From a checkpoint of a small mixture-of-experts model trained on Wikipedia: a sigmoid router, a variant of SOAP for the experts.
Below are experts of layer 4 (counted from 0) of a mixture-of-experts language model. Rows are named router (the router's row for the expert), gate (a neuron's input weights, with its number), up (a neuron's input weights, with its number), down (a neuron's output weights, with its number) and show model dimensions 0-223. Each number is 128 + 32 x the weight over its row's rms, rounded and kept within 0 to 255.
Before each expert's rows: "comes before" lists some tokens at least twice as common just after its tokens as in all text. This comes from a sample of Wikipedia text that the model never trained on. Tokens count by the router's weight.

# expert 0
comes before: " The", " In", " He", "==", " It", " This"
router [111 147 135 122 140  58 151  93 150 141 115 112 145 147 143  89 158 122 142  92 197 106 137 108 113 124 126 139 121 158 189 111 129 168 109 111 113  76 129 108 158 148  67 120 118 104 154 152 208  91 143 118  97 128 134 120 150 153 166 140 164  93 159 145  66 169  84 120 111 145 168 183 145  94 172  79 144 104 153  79 112 145 115 180  70 105 153  70 127 166 132 171 111  88 198 118 200 129 152 183 100 171 126 119 114 135 115 144 108  74  74 124 179 144  85 124 127  81 103 173 135 163 186 124 159 114 123 118 126 128 181 132 187 179 173  75  74 157 178 181  83 176  98 182  98 177 115  82 127 148  85 102 111 148 129 121 137 138 110 149 151 108 138 141 107 126  50  91  89  91 128 104 145  92 134 120  97 122 148 105 157 152 136 124 119 131 184 175 143 184  97  74 151 118 140  91 151 132 135 161 120 104 124 140 127 163 176 110 124  45 111  67  99 136 133 147 137 117  95 104 126  94  69 107]
gate0 [190  98 135 202 142  82 118 176 151  98 124 122 127 132 157 125 151 142 163 176 107  66 163  74 139 128 118 163 138 152 107 108  93  91 134 118  88 142 107 144 120  81 116 111 104 178 188  60 113 161  96 145  69 167 138 149 112 153 118 169 115 186 144 165 123 160 140 103 133 148 148 144 111 168  89 127  87 190 200 155 170 183 147  91 139 189 114 135 169 151 143 135 156 138 202 133  43 114 113 109 121 132 126 161 110  79 129  92 144 124 170  74 183 113 139 131 164 183 121 155 116 137  94  70 171 140 138  97 120 153 129 117  99  68 157 136 147 133 104  88 153 165  87 105 150 147 172 190 133 123 118 114 114 147 188 158  83 166 144 116 106 167 149 165 133 100  83 122 131 148  58 151 157 170 115 151  71  88 137 105  83  94 137 126 197  98 110 177 113 188 179 121  88 110 127 131 158 113 137 121 171 164 115 125 135 133 139 164 148  63 115 143 132 124 167  99 162  90 176 114 112 149 122 119]
up0 [107 117 123 172 102 128 105 118  90 163 125  77 119 125  93 102 121 123 128  89 120  98 137 133 174 135 144 194  96 166 173 116 122 150 169 147 147 132 122 132  94  70 117 105 199 121  89 177 159 108 117 206 109 135 135 136 108 144 106 173  94 117 149 132  93 110 157  92 164 166 191 156 138 130  87 146 106 137 194 128 133 149 106 133 134  27 144  91 187 101 159 126 146 153 139 135 118 156 131 159  54 161 123 157 154 117 135 124 133 112 147 163  87 129 112 178  86 133 187 172 139 146  82 107 147 125 120 117 118  62 148 152  94 164 130 133  97 139 134 109 101 153 139 104  92 166 113 219 162 161 121 171 101 140 157  55 182 100 146 125 152  97  61  96 107 135 147  88 139 117  92 170 149  91 104 132 101 145 137  92 182 153 184 132  67 143 151 189 122 142  79 106 120 143 134 168  71 109 141 174  78 152  66 114 163  49 129 163 117 144 119 142 107 141 149 152  96  67  79 168 125 132 105 161]
down0 [135 150 136 175  83  87 146 112 113 116  78 101 123 105 109 135 147 110 130 113 185 111 157  46  98 129  88 156 124 198 150 141  67 215 105 157 144 174 171 132 125 155 108 139 130 159  97 104 154  94  51 189  90 190 105 112 152 125 150 111  96 170 164 148 111 110 158 128 142 123 109 118 150 106 157 144 107  91 140 151 121 133 113 133 159  85  74 106 103 131 139 128 127 105 173  83 163 150 100 127 116 125 114 150 135 119 142 109 137  69 124 109 140 142  38 157  86 129 138 132 208 134  60 127 145 115 169 144  80 103 162 126  83 147 173  93 143  67 135 140 129 139 130  93 101 121 143  88 123 134 114 181  53 147 198 165 211  82 163 122 139 150 106 127 109 138  98 123 117 140 107 174 204 118 156  96  71 120 144  92  96 187 157 173 128 118 167 119 178 158 105  98 151 133 128 140 103 110 139 165 163  45  96 120 132 149 134 139 158 203 150  97 133  92  96 132 104 112 131 121 172 128 129 131]

# expert 3
comes before: ":", "-", " of", "\n", "09", "="
router [149 115  67 174  84 121 117  98 173 107 120 142 187 134 154 105 118  81 110 115 156 122  78  69 117  88  72 127  85 171 148 166  95 153 142 109  90  96  96 106 149 101  83 115  90  85 145 164 147 152 118 118  82 103 104 185 141 177 100 195 159  97 186 197 128 139 156 103 119 157 140 138 141 161 106  87 125 147 124 118 154 142 154 172 116 149 179  88 148 134 167 161 148 132 120 151 138 181 152 161 141 157 117  71 152 102 161 161 103  83 109  74 134 166 100 165 159 136  85 160 120 132 151 103 118  97 124  90 153 159 154 160 153 192 146 113 103 156 153 142 107 154 107 149 147 167 132  85  76 133 142  73 135 136 147  46 146 150  77 164 121 160 100 109 114 159 108  80 157 128 109 129 100 105 121 104 145 103  86 152 168 105 128 190 149  96 107 175 108 178 160  89 115 162  84 112 152  94  82 111  71 106 140 209 165 150 134 170 178 119  98 119  94 186  91 121 186  96 128 118 116  62 108 159]
gate0 [117 147  76 111  81 143 116 144 151 134 120  87 180 120 115 149  75 133 150  98 133 121 157 145 125 126  72  74 161 125 123 136 129 117 125 183 171 167 109 117 134 174 155 160 143 166 168 154 149 170 178 149  90 152 101 154 132 120 162  89 115 103 132 191 135 119 163 125 170 140 143 149 133 118  81  74  86  76  72 141 103 116  90 145 170 157 118 178 114 135 184 136 100 139  96  63 139 134 143 145 125 129 127  77 107 110 143  85  96 116  80  98  84 120 145 103 156 113 106  78  78 116 145 105 130 103 144  96 156  73 155 104 167 149 124 132 153 139 116 137 137  82 107 126 133 137  89 155 119 133  93 136 184 166  67 112 171 153 161 158 191 168  64  83  96  99  79 179 145 204  72  88 185 158  82 142 117  78 159 104 145 135 133  95 134 116 133  37 128 154  67 149 105  82 112 124 116 137  71 119 103 190  67 129 144 198 179 116 122 130  99 105 128 143  89 157 169 143 148 129 148  66 111 158]
up0 [147 146  60 120 112 125 129 156 157  70 149 115 172 146 135  86  90 121 134 177 124 122 123 121 159 111 106  96 139 164 166 149 121  68 106 145 137 126 164 150 114 142 151 129 121 157 137 120 141  97 150 109 139 148  91 179 167 117 107  72 187 124 148 184 152  80  97 173 113 148 123 193 141 157 105 143 113 117  71 112  94 134  92  82 208 141  96  38 120 176 129 118 109 126 132 153 176 130  96  78  93  91 101 123 127  97 183 195 121 120 118 101 120 110 117 114 127 109 158  35  61 119 125 107  95 134  94 110 138 114 188 128 127 163 173 149 147  87 138 184 136 131  87 125 128 160 149 110 143 152 144 151 163 159 126 144 155 123 183 122 155 193 137 119 131 169  97 107 181 181 108  79 196 112 126  94 113 119 132 125  94 108 149 114 121 146 184 156  94 113 117 142 135 124 114  90 199 115 105 143  94 121  53 171 149 172  61 107 117 171 104  91  73 116 170 145  52 120 108  71 160 123  89 120]
down0 [116  87 137 135 136 176 124 133 162 136 101 136 108 154 162 161 112 157  78 144  93 176 136 108 132 159 120 147 125 115 110 123 148 133 142 129 122 101  78  75 151 136 132 168 113  77 114 168  89 151 146 163 113  54 121 173 115 150 119  96 188  81  94 116 142 164 100 187 171 132 105  80 143 141 115  88 109 137 165 139 102 167 107 167 106 144 103 160 122  79 101  37 154 135 101 178 154 161  68 112 161 118 143 165 123  94 101 131 120 153  91 135 127 120 136 177 110 166  99 139 135 102 114 177 103 134  79 203 109  87  74 143 118 102  96 122 132 143 151  80  53 134 131 124  94 130 150 101  95 164 202 124 164  79 166 146  62 190  83  76  98 129  49 174 125 133 150 141  90 135 139 122 118 143 135 161  91 105 120 121  83 105 121 194 134 126 189 206 130 112 127 108  82  96 114 127 100 118 151 121 122 148 129  60  70 168 124 107 106 112 154 159  71 139 159 103 128 157 117  57 173  96 140 171]

# expert 18
comes before: " ", " |", "0", " |\n", "1", ";"
router [177  85 136 108 138 103 194  94 145 105  60 155 151 145 156 125 135 127 111  86 177 106 131 102 122 112 117 123  99 190 182 136  84 173  82 161 113  89 114 114 112 100 108 133 120 147 146 100 142 136 137 104 133  91 137 113 178 160 112 177 165 104 202 153  61 119 125  59  92 165 161 179 150 150 124  92 105 131 120  99  76 125 122 142  82  95 219  83 147 157 201 115 136  58 117 113 147 149 107 101 124 150  74 159 118 122 109 129 105  53 138 126 140 162 102 133 179  68 150 192 158 131 132 124 147 136 173 105 135 153 105 116 176 108 191 120 100 153 205 111  94 133 133 142 171 119 147 126 133 111 129  80 128 120  82 133 156 103  45 126 110 141 151 150 135 146 134 130 176 109  97 132  91 131 146 112 133 122 105  70 152 159 141 157 127 150 152 152 134 148 132 106 154 111  98 111 131 162 125 124 106 174 165 144 126 161 216 116 129 104  70  78 152 116 155 145 117  87 172  89 152  27 114 111]
gate0 [158  95 123 135 135 108 150 146 100  90 110 167 156  66 203 136 124 127 131 164 188 142 163 122 138  99 113 167 164 140  97 116 110  87 160 105 144 152 135 103 106 132 118 136 111 115 147 169 185  40 165 111 105 162  94 190 178 181  87 132 120 118 165 182 127 132 137 142 142  73 160 152 135 131 156 152 107 135 108  65 115 150 146 106 106 149 118 125 115 147 162  92 136 135 155 178 145 159  82 126 102 178 160  99 100 166 126 136 127 176  67 156 136 164  86 127 150 113 117 104 144  94 135  82 117 127 174 137  92 114  71 153 139 125  67 114 134 140 189 118  88  96 153 161 152 147 186 159 156 159  94 169 132  85 111 185 114 127 103 119  88 134 156 148 109 104  97 153 139 179 107 115  62 158 185  89 186 115 124 115  66 129 137 172 126 114 113 166  89 126  99  94 195 117 165 140 120 166  80  46 108 145  61 157 105  74 103 100 151 126  77 158  60 106 171 102 141  97 117  67 156 125 113 126]
up0 [ 72 122 117 116 130 173  98 123 146 150 132 140 120  97  68 108 135 136 150 150 126  86 112 129 156  91 139 203 154 147 128 155 145  79 165 214 125 113 119 183 149 178  60 127 108 105  94 146 169  87 156 107  71 133  94 135 120 147 126 121 160 118 172 127 139 203  87  92  72 138 142 130 121 103 163 153  92  91  81 112 100 166 113 115 155 147 105  78 110 141 127 161 148 100 119  78 127 175 120 113  59 145 135  83 114 110 117 105 123  68 154 112 160 186 124 144  85 131 142 109 123  83 147 100 147 131 125 136 122 154  91 103 112 181 122 160  68  90  75  85 139  84 164 124 139 111 140 134 184 156 145 121  52 133  97 207 105 152  52 192 142 138 118 185 101 139 112  61 143 122 125 157 162  86 123 152 166 161 131 134 128 172 158 101 146 133 110 150  72 133 172 184 130 191 161 129 197 146 150 118 115 125 110 125 155 114 106 147 171 130 139 181  74 126 102 134  60 137 102 108 186 119 137 150]
down0 [121 146 143 177  92 112 136 147 155  92 131 148 118 146 109 103 112 144 166 121 135 145 101 149 110 125  51 137 133 120 156 142 116  80 123 101 113 154 230 175 122  90  49 159 147 112 133 102 132 134 156 145 123 135 124 130 130  75 145 186 172 175 118 153 165 105 101 120 144  81 123 207 117 155 115 117 173 132 143 120 142 127 139 119 125 147 134  75 136  98  74 135 131  94 176  79 182 168 134 139 145 127 126 136 116 109 108 168  89 118 113  85  92  87 109  62  65  97 165 143 161  91 178 127 166 130 112 103  92 147 154 124  76 169 135 167 110 114  70 163 131 219 111  74 168 146 102 127 107 103 121 163 131 177 135  81 167  77 135 117 151  70 124 129 116 156  52 152 175  78 168  93 112 135  97 114 127 100 123  77 119 166  30  83 173 149 136 154  91 128 154 132  89  86 103 179 121 228  85 133 122 135 145 115 106 154 112 130 126 127 135 182 151 132 123 137 129 159 132 167 130 126 173 115]